config.toml
n_experts = 160
d_shared_expert = 0
balance_loss = 0.00475
rope_fraction = 1.0
optimizer = "muon"
lr_head = 0.0108
Below are experts of layer 13 (counted from 0) of a mixture-of-experts language model. Rows are named router (the router's row for the expert), gate (a neuron's input weights, with its number), up (a neuron's input weights, with its number) and show model dimensions 0-191. Each number is 128 + 24 x the weight over its row's rms, rounded and kept within 0 to 255. Numbers have three digits each.
Before each expert's rows: a language model's description of what the expert responds to. This comes from a sample of Wikipedia text that the model never trained on.

# expert 58
It responds to: Words in warfare contexts, such as Siege, Army, military, ordinals like First World War, and articles before battles, wars or troop counts.
router:145083066104074157141136112127152122117098118128106146172126092181152129129071127119113146136143111134157097124121133117077134141148113154151121119110083135116121119153148158136092154184111125141112125140121147146097118114120151119162115161154099148109092140096141159133141120109091105108134170097105162112122158109144170134134135121130132089157139122154149140128136119162123121141127110110141135147143125164140169112088123094150110112187170109137102158144171147157122129105113132145132084155122136122120130108106103117141082162111133094119154117168185152136095117134182102131
gate0:133116145095152128154137104103127146167144114176110127131136125115101138087124118146130132110126108167097085124103133169125113144093081132160139098112094180113137146120083120066104074108130094133123141131131086099134157132109088167151095146106148097114094132099132134174144140162140152107105089144131113139130132139122108140131149126107108099104130171120123117133139173114135103083171126133106143129116151116132175180169164090098098113106142122062158129103126147136129148109109100120146109139114139112164108152133128131153121100113156186130124125106126100137150147155126095107
up0:111114116143102094130095045135127114072115105127154136122133110119152125127146140091136151122125145144126122071111106140123131082169147168160148093079089146094077183128112182111093152130150096115107135162128114144158126174114148129146118152119160141097138149116153112153117125093128089081177099130167137108127138124122109121129141151139112115149126142124117124128144069111136103135172147142144126111137129154092143147157121101151153131145150136135118131119155083156111167164121134131172105104118138145143154169109099118145109117105129128129107134129171116171126160121153145110

# expert 59
It responds to: Syllable pieces inside South Asian, African and other non-English place and personal names, such as Kh-ob-i, And-h-ra, Sar, Ak.
router:075136145128137114116154117102101135156117143094124137152137139088130125130169150122133142148137114124105150106100129098181142091131127170169140144136145136152139150088133115095132140148110125086144154108154137098134099158152105114137109160108092138094121137141150113142150122135158120143156126109139091158148069145110146177114144168142085104134147120094123104132110081133083145118157158068160142109099157094168133111149053138141151140109118128124163114150103113161152154132163136074132107123128162144120100168136129122138136179108144100107148130145101134141109121165109152113
gate0:082090109122098180133125126151099133108143100140175154137181125135129151121111165154173126142161111081121145076138109132110109138138078136106143143104099135176154108105121115136112103109097138074100149118121121115089121172119088142141135123090108119151145151075121142145111152151163175151160103101139130138172107093091120159103140122130142157132156083121101109121131105085117145118125109144106104138134149137146138148114130119170104129162126148166124114123091103112133151133192145149148112108113146140141151142074168124119148118146145128141121122115109131085153091137123136145
up0:134166151156104102124102110117095125084119150123129125114130128143171091119129161111123096120153107138162102111104095108143147149131114120143144126129138116153136111128131172185124105105127090115149073158139118118171130098129103155094147187097145164087126144100104136108129103084122103155123143117116127132142141149146135127137135131133110100136185172166127112065173142150166134117120098121161128104112104101115167135100170090142112096111109136117167101132137165113144142085171144094167155100163112128128162145145163139134141126149112109117174147141177144123131152146130119116

# expert 33
It responds to: Consonant-heavy pieces inside Indian, Slavic and Central Asian names, such as Bh, Raj, Shah, Kh-ark-iv, Bakh-m-ut.
router:095132140114142126083106155143146107135091136087085143158110130107114126131127116092109151130155102083119101137091113090174153114131091158149139112110132100125115102121134101093116112108125113116134130097092141147138121127140088099173110099109139121104082126116158128127140106145140127124163124103116091134153116109102157112095124150136134103128131149128151063134131121133075130090108162078178128128116137125164124106155075165161116122102081132101137174171133126117129139149141115100133145125111135145105143170164101119148157171152143123102170157152129153132091127161083153092
gate0:176143115160143139088103173129141119146152120166128126118142088119187114129134165110136075133148151127165123144134118134150163101149102116118128109107111153109091127147090110113132104130111131131148123159143141136145134073116190108125082080119151098095120121111099160115131095125122136086116150124101163123165114136111147077133163129134110130113145130147140117152177081148092105130136181140127124122096108123133154121153118116135110146118120097112113145146144135121136100145134127123154108139075149140129176155163115105144110093121129095116079100135119122109175091118182106079
up0:076142146154153098148094151065100105102126126108139134119144131191105112145145096089128162143144077112096109125121145111113144122143142126092106124119168092132153126101156108161086111124106139190098160078109132122132157174145112132099112123126128140119132145089145135123143084117132129118123095124160117092142127145127138103162142158138156140110137101130123136143063117087142085114076115130108152122095129142159125097100108132172157126145131117143095132099142062133148133121109124138096148149161108129150094129134125104125124164112137128098159092130119119135077118120121162135

# expert 9
It responds to: Pipe separators between header cells in wiki tables, such as Date | Format | Label, plus sentence-final periods and "See" cross-references.
router:140117152166120119106148110124167092089116168174081094128102122083093129140113134164113086099092087153158097140146135121100157132137148114162132141144090114125156126119081120100119144160084124117107100107156123106134130132115123150094112119110141165128082151154129157123137151142112122111092107100126080163161155124164122147150106093108121145090136166113141137117146166132093131107126108153104151119099145099108122122124160085113168125144136118157175167100124110121150161102122129145145123101169111149121156089089128133098115123132129125106088149095115115116130122091099154172
gate0:136121152131163134148154120126112195095158106113085128148090123141164107090120130122121120112117112145139145139117108133176116193149121140128138151113136140088162130102167160184099113108132121159160116140128119085113150121171120130115106124143119162092113154127136143150129139112148161104116138102118095123152106110145094114107134073121122140104093153094135094116130100128123129084132122087144147165117125128134111101150114132139131101105091100073141140133157118118058139092118140191101107123150098175116114101137160133151130178138156134118130123093122139140171154111138153105
up0:136137123133104149183108140116116146115140176130120117139148139131145164095125131129150058119150158162146120118158113105166100129127102105129133125136112128114115152106100116135084155127147153123103094129117147143128134143159106105150109146168109126135102107135118164162068143142150157111140100116077105152132138128122117141117085109104155131099121096134118128086121117131134144128132143049147122070137139104143135145125083142145156082164116076154141100142106090099128171161136089135077121150131131097126123123117131075138110121134108166102136089091101155116136117081109143152

# expert 62
It responds to: Bare space tokens between table cells before numbers or percentages, plus odd characters such as Cyrillic or Arabic letters and byte fragments.
router:116156081104085106124145122113136149160120149109133155121114166129085144110164157101146153128154167110124124110124120161115127154130167129169142112098139122119089155134123130089108071148110103140140115096131113138157149106098162151090154103183168079108139130125154118140140132124116119159139152136121091133089094143142145110133134150145168124097093129119141144124125158090111146145115111098120161107158086134169104113135178146126097109102112146116119091116107114152135092142102123090138144162125155138145114101081088098135165152111124102066094150144126111137150126101127098168
gate0:100124101108118087175129114140070178142179136149145142101083148114089123131075135117138126101112166101144121098151101122107153109131121130129081134127159173101142098090138155148124124157114147116133158131156132091117146082133128119139144144108118153144139148158134072123197132093110118118111101082154097088167134122095180171191168132117144124125139141121120180134142134132134142107073135107153131155121110141139137111142107129160118122140117139128119124187138124143110154127107132133120127158142140117123144140151144116100154117077091135134133091113129125140133133135171132124
up0:086134111148104107151147133121117132159126156121118097169131148135139143101113066159125121121142131137148133117162143100135150138143146108160115188131143183135114124155165138158077087099145122127105152107138121130128122116144189125092135081119123120128088154134137078133106183176100113112142111109138110102120117133130129151137154128148140138159155110090144157129123152127143145129138085151133104111146138121127103092118062107171100140099133110167098145157132138105137110138153112134151149127130130141108156101123208141109092130096103101093120173116153134117143164111117120086

# expert 3
It responds to: Past participles and adjectives after was/were/be, such as used, based, located, adopted, plus word-initial pieces like r-, en-, am-.
router:133125139158087111142109150155108180160103086084172179096116141094141131121103073130141108104131132168111124129130156123120160153097130093115149138094147138134127107150110098107087093124110149139161116148116129175150128115126183144090083097131138159149158179162129121110163067120129109152108185135098148133135116107144104096112116129143107113136152150104157116126104077129116136143093135149117151120155115156155161152113109144135110135107156111148138156103118111121131143122120086144171128139147084127108104127168105143144135126115128106162087165121090126135139099121143146129
gate0:173140095166104060111101110123136134147168146157120132083070153130126136181106142115141120127098140129151187079115117115128101109132154093144146130132119115098148119115150111156130124116156146137143103116142146126083127102164194112097103101158122134137107147127139143106170125163106163101077136105136131118154100139121104116130096146129135164120160140132099109110176152133166108139174135115134139118110110124108134140095144119119129133129154113145106164087093145153103137091087111125169111128109104157106130110110144117128104129109153173118117149179138163120108148156089108123
up0:133119121124131121109114151121161109098098126107149113210104154099092174137156096122126111116154147154136117142170168160113117136132116120091146139060176134162115117101135145119114150111092113169140115111202131110136150141145160131089184173155125085175155141103141162155152124118136173135153131147110120123142119121118135128134106139124120125113151144111144153168141132109151098160158126129148106119123160149191093128111090105126156127108083123159121151117146123096125140144114118126145089135124102134147107140118140163111137116135163152139126113167118156136156109091153100135

# expert 14
It responds to: Verbs, nouns and adverbs completing common predicate phrases in prose, such as make way, attracted attention, noted for, spent, nearly, be used.
router:161098143177153137141081126143153172162141102106154172106133138145135110126156113137142127117151107120101107134154131113117104151130131154096171138158156108093129112145143102139118117139145109158115105163106140162109106090119147100114133109136162137162137138132090099117147110097128107157121163107132128145108132101170147150137134134110132143170142121094087133121082041120117138145117139115153159134156166166159144162095110140116110129148140144091094166112161116135155154122104127179135139120137117090142115050148151075138131099109125143100105120080117124139134118146149108130
gate0:161130107134117118125140158104138194087138094121131149133138139110127122199135102123141111113089110167117139135115104106152114135136123167116094087166127144150120188093121141122138142125138154154133110140135154154122119115121102083120104118140109126134099111161107137137181084172146108112140113105124111111143102133115098123118121164135114139077152113108078096155141077117090163110152115111136140149108106093136177159148155132137143167119147120103126102109120112156134146109103154123147156191144138118129108103132120101116169111153195123102090136144120095115165137125106103121
up0:121097150173143141111152119127126125156134091152135104128065115134115158092171147122099116126091135102149121104133105110135124127158112110098129096124162167129113111168122136114109125160124151128122121120145086074143127134111119101134124128121148123107113177143094111191097125169127134107080120116139153145116113127106140169112131074122099111113150137161120135168131163114111107164087161149117136127100141110106066154104145154137152153178126135181208124138137120117173128106096113152112106130167108125116106092089136134119115134130149168088141104116129145148145140135132124115

# expert 24
It responds to: Syllables inside Indian and other Asian place and personal names, like Telangana, Bhubaneswar, Raj, Kumar, Abdul, Ranbir.
router:105122166106157082118145136149141110136111129094127110135108141106167128153158078108133168133144109135117123130104085094162136093146108172154148115133154070120072106138140122109083111119133126107093156082152106160115114145153116121145083133097117143114101111148171126134140132139142123124158107129108101148137094159113119151117128139136089083148102118097140079107125114139075156116111163098143167123112116125139119125138074162122125139127082137133159147151156098136139106132145143088130135112089156152107146146153117130108139191141150118108168133137149122146096106173100167118
gate0:171109187067154169121131148131115160166127096178115140054106109144136126154136117152112125103110135138064128123121165127148118144128125201096131089109140153137124104123122171174126104116093156095099117153127141122112149148151113143130109176155119155143126153131165136136151125105171093170125166129100127135126137092119093134098131116145112143129149125147133115103118150098116149120116099127170118097133122140117183126115129145126100139091115145126124136098119119057095147096131129156094139113126145127132127134133130113165113145136129092120160147157154136103154110116104102149
up0:169139108108153126141174146145129167092138134101129136105133130142149198094163090099079114120144171156130146137100114161176113134116151127164139160149108129104138127088112138140139104140118149120130179137176128119098107105087136095111122143130136155159104116120124142132096120071144133121124147144129082118124155161088152141082120101104119153136120105105112119115140117113148112179130140134133106120131127117088174152142112134145126135098138113119123173134118134103113119087169135111125110113091134125111065088156144113150154117086107129132074115158108133162133074097139118115

# expert 4
It responds to: Articles, numerals and quantifiers opening a noun phrase in technical or media prose, such as the, a, seven, various, several, digital.
router:116149134151082123172136067113141119075149096152087128133152106108141112127132109170117102154114130118155104112162118149075080101085146104126140099105075121111143145101125179140132135128110094098120150147155128130184119129076168144084140085117125147178115151114124083126097109159139110141163122142132144154094109100127115127148107124129115135151144128114142160132148129111167101185131140126157122097133126127138098148143141134131080110104128157125093140131122130168108120159112148130164136089169139132094134088145125102144128136162137100099143111136148157139095155108139127144
gate0:126105152142125116132141138162095123116166102166117106134198095149119150125143093151101122111137157150152133159133131140134101181114114140121151126123113142135098155144165107132162099137133132135149103166145129108144149113101126144159112120146108132110103101090105121175124158150145055104158078093132127153132100118112128084135128129111150212139143135158121110141130182103149131111084152130103147104140131167115186124130141128144186160125077152149124128128130107164155139134153130147131111107164091145129123130110134095097132136098120149134135110121119103138157122130152179098
up0:114134057131140112094106117122095122104149101119090176118187134117151134106121118099149100120123057121149134153168145090127119115096103164110152124124089114179142153128109133118169134120112121154092167109116100121162137114128094186120112105128165121143147140108152113133137182080095140107138113140105134119137103134102112143118159099113124100081139150093110150120071160156102109133151130122166138113118123140140103112118168138131131126144102143118149103157121122158192141152115126111156168120144116115128147146124122126134172134110127163134156119171164148147140157148141114121

# expert 63
It responds to: The word the, and also a, an, his, its, their, after prepositions such as of, in, on, to, at.
router:094141109104130141073113118078140133111120144138097154162120099110154113120119161146105110134121148136183112128107148114075136128119118104107082131107090141125173152150119160121119121119147095115149100172147109142083145121120139128122096094139135167146108132120162155151154107171141109156138086115122177109117139134096105094126157130106135130155134157131113164144131140124124143147126126160150122150112116149094058118117128106126133103144168143134099131103121104192138160132110121174142147121132116099113151067124091112133123180113098173129161111152101132175134155119151147096
gate0:096129128096146180115126112145085063123154129152128155118122127160117111115145157110126156115163153121162149129146156104161137118112133165122119094110099164122118095109126088146150100145136120134146167152102100131091085120163098132115148124169156077129128086129149145147147104132143145179115099121137166122126108112123128100132148142126134122114100167185124122109093120133115143131119140183160103152141103064132093157136094127122154137122118107129159114109141127137137172120095105159144083085100144093103119128134113103073162135094096142121114146160134109122114138129109111086
up0:125147173071092104153125112140124132134096140108130116124124124127147094153155140120110085170131110119141133178145143153143133134159126131139138160096106142153155159058110093159126132133125122064126140099120121154113163120179128176128163151151142112139152139102092096153121127148125121098149132145154094152164149101102152141142108153154158100125127120141146097138167113077116115172144095113137157114115125150115176120180119168133107145102109113069121168112129152094097123155124170129132107128122141098120147103145148127152134116096075118146131132119095126092148155132116122113

# expert 50
It responds to: Middle and final pieces of Romanian, Slavic and other non-English surnames and places, such as -escu, -ović, -kov, ș, ă, ł.
router:095150131120148166130127178125128121133114126077151078159173131158144132144105106097105128111143135116107117137093097149139145121154117137103136143134133093148125158144142147098124092132142128141143146079123133135163134128152122088153092102128111134095094156127131091153164126146182141094159130137154109127115112134141172141115145152128167120098078144105164103115126139131073135104154144116168092102142163115136164111159134131100138113102120136106174130141151134138113135180141108091123113152154176110180151155114161114104125148126139144093158108063128131081162111110124143106
gate0:148171137105116147090126150104132131136132143095154098112119132145176114126132154114127105113124141146163106152115133113111092182147119120126099097088093139117121145141173101168159134093106157141095113147124202152164146114099137128156158107118110108120147136116117125109117139118111097115164135105072130136137113111166124093177114196138100147121158108104167103111115163149136131142147114124162087120166132157090087092136129149142134091068123136151153150152132133137115136103093121076125131163170135144125103120119114148103138103103141129152110116149133170108141155117128103146
up0:145114108168133107118104075123130112166125130118143133095135160137118173140147156144113112123102120123114111165125128150138168159127099113174144117125163098132135172114144131136117108127103148139112132098117107123133100119159131134127107141110107129139136131144127128156139098113115096115112129141096159121101115205115103152105116124167148154097149125137133122131130172137119127151156173110170118123074144101066086171115093193122094148162108150102133149118157129114120133150118108117071099077077139147143157163095133143152138099123149136135170104125164107123097082142128152105